From a checkpoint of a small mixture-of-experts model trained on Wikipedia.
Experts: 32 experts in each of 14 layers, 144 SwiGLU neurons an expert, a sigmoid router.
Below are experts of layer 3 (counted from 0) of a mixture-of-experts language model. Rows are named router (the router's row for the expert), gate (a neuron's input weights, with its number), up (a neuron's input weights, with its number), down (a neuron's output weights, with its number) and show model dimensions 64-95. Each number is 50 + 12 x the weight over its row's rms, rounded and kept within 0 to 99.
After each expert's rows: "comes after" lists some tokens at least twice as common just before its tokens as in all text. This comes from a sample of Wikipedia text that the model never trained on. Tokens count by the router's weight.

# expert 20
router:52 44 44 60 43 44 76 53 66 50 52 38 33 35 72 73 49 37 53 45 44 42 57 53 36 44 52 62 51 42 31 27
gate0:55 55 58 60 50 39 55 42 54 54 53 28 46 42 57 43 43 43 48 52 36 47 70 47 57 53 46 31 38 61 53 50
up0:56 51 48 40 59 61 37 52 53 50 48 76 48 53 55 74 47 49 42 52 64 67 50 75 30 53 41 39 49 38 40 48
down0:50 55 49 69 44 50 54 55 54 59 40 59 51 33 55 40 47 58 61 60 36 58 48 75 29 73 42 82 58 46 50 58
gate1:43 77 40 50 62 43 41 43 41 41 54 67 59 66 59 69 37 42 42 48 58 39 57 47 57 39 42 61 44 37 54 59
up1:49 71 53 37 64 32 42 44 56 49 49 61 72 64 48 74 48 34 48 47 58 50 55 55 62 38 48 47 53 27 52 73
down1:64 49 57 51 42 48 49 37 56 51 54 37 63 47 37 63 52 63 32 80 21 44 57 57 57 34 33 34 50 31 58 51
gate2:52 37 38 64 33 63 42 48 42 46 45 34 56 47 51 36 48 54 77 44 35 50 71 43 53 61 49 54 74 72 56 52
up2:68 36 57 39 49 57 57 43 75 34 66 41 65 59 42 66 48 46 51 58 56 54 45 58 26 59 54 57 18 40 63 37
down2:20 42 70 42 63 44 36 37 43 43 70 70 56 49 28 47 39 64 32 39 30 52 51 58 38 36 50 62 49 40 54 53
comes after: " of", " in", " is", " the", " and", " as"

# expert 29
router:49 47 43 54 31 61 74 54 58 46 54 41 51 44 62 52 51 48 73 49 39 53 67 45 40 64 45 61 50 44 44 45
gate0:37 56 58 29 50 47 56 62 65 45 44 56 54 50 40 48 49 60 60 48 49 49 65 51 58 59 55 40 47 45 59 46
up0:60 40 61 79 36 52 58 57 60 35 48 54 55 58 45 37 46 18 42 56 48 50 55 53 63 62 51 54 67 51 25 50
down0:67 51 40 64 54 37 47 72 59 31 32 53 51 41 64 56 68 33 56 43 30 34 56 62 76 37 40 47 58 46 44 71
gate1:32 48 43 54 44 39 42 45 45 72 58 65 58 53 40 54 61 45 48 57 61 47 55 55 24 73 65 25 55 47 74 47
up1:65 34 46 33 51 56 29 57 50 46 08 36 39 39 58 36 37 52 40 57 44 46 69 45 36 53 39 61 51 28 52 59
down1:52 42 63 42 36 50 57 40 65 31 67 46 58 55 41 68 48 74 51 63 54 38 54 56 46 41 36 35 58 46 38 55
gate2:59 54 64 29 51 42 67 61 64 64 58 54 47 59 49 45 61 46 61 55 62 48 52 52 66 45 29 39 34 29 49 52
up2:50 47 68 45 49 50 54 52 55 71 54 51 45 53 48 29 51 41 53 44 41 45 58 63 47 52 45 44 61 48 24 45
down2:37 57 64 59 55 50 60 76 49 66 62 32 42 60 42 32 71 63 48 45 48 49 59 53 47 48 50 36 75 75 51 63
comes after: " the", " a", " The", " and", " his", " this"

# expert 5
router:52 60 34 54 48 54 46 73 53 44 46 43 38 63 54 51 36 48 71 18 34 37 40 45 38 69 52 52 25 42 44 59
gate0:72 36 42 41 37 57 62 67 47 49 56 54 29 74 48 58 67 49 50 58 48 61 36 57 38 61 45 46 17 48 72 38
up0:36 45 46 44 39 69 42 63 52 61 62 42 15 41 44 48 41 49 45 73 41 27 62 52 56 35 47 58 61 35 41 53
down0:60 49 63 40 43 26 58 58 47 32 77 72 44 53 32 51 58 44 61 41 60 71 45 65 82 41 65 51 57 29 61 61
gate1:37 43 37 48 47 68 47 42 70 44 49 52 37 42 45 50 59 62 49 38 24 33 57 33 53 44 44 53 28 43 25 52
up1:56 41 56 76 31 43 49 49 21 51 52 68 70 46 53 64 59 38 75 74 65 69 38 69 29 44 54 50 44 42 56 55
down1:71 56 37 81 36 53 56 59 59 50 32 49 53 72 73 60 37 69 48 51 56 52 47 48 53 41 59 54 79 60 69 54
gate2:51 55 69 58 44 42 30 48 29 42 38 52 32 29 72 54 33 50 57 52 56 46 47 50 40 56 86 34 23 80 64 35
up2:67 63 30 47 48 45 35 33 23 49 34 33 64 59 40 35 63 62 38 74 56 62 74 40 74 37 52 47 46 42 47 37
down2:46 30 65 55 38 45 47 58 35 44 59 61 71 66 44 60 41 34 62 48 46 34 46 47 66 56 34 55 55 47 66 51
comes after: " |", ".", " A", "-", ":", " T"

# expert 10
router:55 56 50 63 41 52 53 48 72 55 52 41 45 49 51 62 50 43 51 29 54 50 47 50 46 63 48 51 19 33 37 45
gate0:54 64 24 67 52 34 60 57 55 64 52 45 38 35 46 77 27 47 66 56 58 64 47 68 38 73 92 38 45 41 32 32
up0:71 43 47 65 52 49 45 50 66 41 50 31 49 39 45 63 35 54 46 69 54 40 38 53 80 57 81 45 59 48 54 33
down0:52 37 50 49 45 57 74 48 45 55 45 44 66 56 61 47 44 57 56 66 66 35 54 64 62 50 57 60 68 25 46 41
gate1:50 72 59 67 64 44 31 62 48 47 82 69 52 40 45 51 38 36 48 34 73 53 53 43 43 56 52 51 38 61 44 56
up1:58 49 42 19 36 63 55 40 49 55 58 41 52 50 53 58 58 69 36 65 32 42 44 59 58 60 35 67 59 57 40 53
down1:79 45 48 43 48 83 56 43 31 47 36 46 40 52 58 58 58 38 46 45 55 53 57 64 39 27 45 49 32 40 46 25
gate2:41 72 47 35 45 27 52 50 48 47 50 41 47 47 37 63 60 46 66 74 48 47 60 51 61 38 39 61 56 39 38 33
up2:57 63 44 42 62 61 67 44 49 66 50 46 56 48 30 45 53 43 45 45 46 52 50 44 44 52 79 56 46 43 70 54
down2:63 48 45 42 52 48 60 23 38 50 53 58 55 61 27 51 58 54 70 64 49 49 46 48 45 47 54 36 53 45 54 52
comes after: " the", "-", " of", " (", ":", "=="

# expert 21
router:59 44 40 61 24 68 81 48 60 46 42 27 51 50 55 59 28 30 55 35 46 33 45 62 75 33 40 71 39 60 36 51
gate0:43 35 64 59 48 21 46 43 55 25 44 53 79 53 64 70 57 58 46 60 84 45 43 27 57 48 48 47 59 54 55 52
up0:65 38 56 12 44 39 20 37 46 50 63 45 33 58 41 45 35 56 30 59 38 44 53 59 56 41 44 37 66 53 65 45
down0:33 30 51 47 32 41 69 55 56 35 46 43 61 39 43 31 30 51 45 50 52 41 57 43 41 55 34 26 64 74 36 47
gate1:53 38 43 58 39 47 68 47 63 45 64 42 26 72 47 56 47 41 61 47 37 40 26 58 48 42 40 54 33 61 48 67
up1:52 39 41 49 36 51 32 41 33 39 48 29 29 66 47 45 40 29 57 53 31 52 52 63 48 51 49 57 46 70 53 59
down1:53 47 46 59 37 39 43 35 38 54 36 55 41 51 56 52 51 47 47 58 34 38 60 58 41 45 45 63 40 76 51 53
gate2:41 64 36 54 49 50 37 47 69 62 42 39 48 51 37 43 36 50 56 43 68 54 64 33 47 52 55 48 48 40 51 59
up2:53 55 36 56 68 47 52 54 34 50 40 24 47 48 57 49 43 70 45 51 56 56 58 53 51 37 28 37 59 45 37 62
down2:65 45 35 37 55 47 57 54 63 48 57 58 56 42 45 46 49 59 50 48 49 61 63 61 34 56 47 56 63 68 44 43
comes after: " of", " in", " to", " for", " at", " was"

# expert 18
router:63 33 36 51 54 71 57 75 64 53 45 44 39 37 57 61 41 42 51 63 44 48 41 75 33 55 50 68 54 34 44 25
gate0:54 67 47 72 38 49 37 37 50 42 32 44 55 43 56 31 46 54 37 78 70 53 42 68 67 53 61 45 33 63 45 40
up0:54 52 51 68 38 29 46 48 70 52 45 51 54 55 53 61 41 44 57 58 54 46 51 43 46 60 59 46 75 46 45 44
down0:38 44 55 49 58 45 74 33 63 46 62 67 58 52 48 55 56 36 64 61 54 73 61 54 19 50 50 67 54 50 40 60
gate1:42 41 50 39 28 33 46 56 61 56 49 47 59 35 49 22 32 50 55 31 54 57 51 74 46 38 43 49 29 40 47 42
up1:53 47 58 45 39 22 61 40 77 58 38 52 38 53 54 33 44 32 49 37 32 48 46 67 50 41 36 47 32 41 48 54
down1:63 54 43 49 57 43 56 29 68 32 59 52 37 57 43 18 32 70 59 58 39 29 49 60 49 21 54 46 56 51 37 78
gate2:74 56 36 67 42 42 36 55 57 53 54 50 51 45 42 58 51 44 63 57 42 56 59 40 63 72 62 52 72 47 61 23
up2:46 46 55 38 45 44 74 64 40 31 46 54 45 53 72 61 64 64 49 55 38 34 58 52 67 36 33 38 68 54 55 67
down2:61 47 52 70 58 68 38 39 31 64 61 43 50 60 46 61 48 42 27 29 62 37 61 46 64 41 52 61 43 60 34 42
comes after: " ", "-", " (", " \"", " p", " c"

# expert 31
router:63 47 38 52 34 66 54 44 50 78 49 34 39 66 63 52 52 45 51 49 39 46 45 54 46 51 19 48 30 31 50 32
gate0:59 34 55 59 52 58 62 62 37 76 57 44 61 44 49 49 45 67 41 49 44 55 48 41 46 40 48 43 23 39 41 50
up0:47 65 48 53 41 33 52 43 64 31 50 51 59 36 54 51 41 17 57 41 54 48 48 41 55 69 47 65 67 66 57 46
down0:54 32 48 56 37 66 49 75 64 59 40 51 76 32 57 33 42 32 61 40 40 45 36 33 40 53 50 27 38 38 66 59
gate1:50 40 25 51 46 42 35 46 50 57 59 57 54 59 58 39 59 31 65 53 61 59 52 32 40 50 38 52 41 65 27 40
up1:54 46 46 59 23 55 50 61 47 54 35 68 42 58 67 52 47 39 53 65 36 51 70 72 37 39 53 39 50 52 32 40
down1:70 40 33 35 26 41 22 48 49 43 55 50 55 51 41 45 23 53 56 48 57 51 43 34 39 70 74 60 40 53 67 58
gate2:52 47 30 39 33 61 55 53 44 68 33 53 42 79 46 49 43 45 43 42 39 43 51 46 27 64 56 44 48 65 51 14
up2:44 58 50 46 67 57 48 59 47 79 39 43 43 26 29 76 39 47 38 34 53 48 61 50 44 71 63 49 53 37 49 64
down2:62 53 59 48 54 49 50 29 55 65 39 36 39 64 54 62 46 62 45 39 46 45 46 48 31 56 68 49 63 51 52 20
comes after: ",", "s", "ed", " University", "ing", " such"

# expert 17
router:58 58 41 33 42 48 49 57 71 67 22 50 61 41 59 62 49 54 73 44 49 60 44 52 54 57 44 75 40 40 39 54
gate0:59 64 46 51 39 43 40 54 41 52 48 73 56 46 51 45 56 49 51 33 57 51 43 34 43 76 48 44 57 66 61 51
up0:74 62 52 41 38 58 35 77 45 50 38 74 45 40 54 38 47 50 41 61 65 42 44 55 48 29 38 51 24 55 37 47
down0:36 64 62 57 58 56 37 55 54 76 55 52 28 30 44 24 59 56 34 65 51 52 26 53 52 37 73 47 48 39 34 67
gate1:46 48 63 56 53 84 49 53 43 35 59 67 46 39 48 53 48 56 60 33 26 45 60 48 56 49 49 58 54 58 71 68
up1:54 30 60 58 58 45 53 62 35 36 28 62 43 41 41 47 41 38 40 47 75 47 54 45 37 80 82 63 58 66 44 43
down1:46 56 50 40 65 61 47 65 38 51 45 59 62 43 42 45 46 30 39 43 62 60 43 58 49 71 87 49 65 60 51 49
gate2:69 43 52 36 42 66 55 62 43 59 52 68 34 54 63 67 55 55 63 55 38 54 34 35 45 39 55 57 52 35 53 50
up2:19 62 46 69 22 53 72 48 58 49 28 35 67 66 39 48 44 41 24 38 48 54 57 55 52 39 49 45 46 66 38 56
down2:76 55 53 29 52 48 58 59 20 43 55 44 35 55 53 29 52 65 56 59 40 36 44 42 66 45 53 52 51 32 70 55
comes after: " |", "|", ",", ":", ";", " in"

# expert 19
router:64 41 45 50 49 58 71 86 52 40 42 41 39 51 61 43 40 38 46 57 37 47 45 67 24 55 32 43 31 45 38 54
gate0:43 52 52 48 62 40 61 72 48 54 39 56 49 56 45 47 51 55 52 82 51 40 69 31 40 62 48 37 26 39 53 43
up0:34 45 65 42 56 53 27 71 61 39 57 71 61 73 46 49 39 42 47 53 51 28 67 54 49 46 54 41 58 29 58 30
down0:49 51 68 69 64 37 74 43 49 61 56 48 81 50 36 52 33 75 46 40 74 52 60 46 52 64 45 43 57 27 60 43
gate1:47 59 60 51 58 51 45 78 36 45 83 36 51 57 51 50 37 47 34 40 72 49 64 42 45 34 35 42 60 48 42 81
up1:61 44 43 45 31 44 74 42 24 53 79 65 74 42 64 55 65 56 33 46 59 56 48 44 59 66 27 58 58 43 21 66
down1:22 43 16 57 35 52 52 48 47 46 55 63 51 54 50 71 67 52 46 67 50 41 46 50 47 38 46 50 41 55 55 69
gate2:51 35 60 49 56 58 32 63 44 51 34 43 38 43 85 64 53 42 70 64 34 54 44 59 34 51 55 43 52 44 68 39
up2:55 72 28 41 54 68 38 40 55 60 52 33 56 59 63 51 60 47 48 40 63 53 69 38 60 45 52 52 64 59 30 41
down2:48 68 38 64 44 36 77 25 58 40 51 65 57 47 55 68 16 34 58 40 56 42 35 60 49 31 41 71 61 61 58 53
comes after: " |", ";", " was", " that", " which", " where"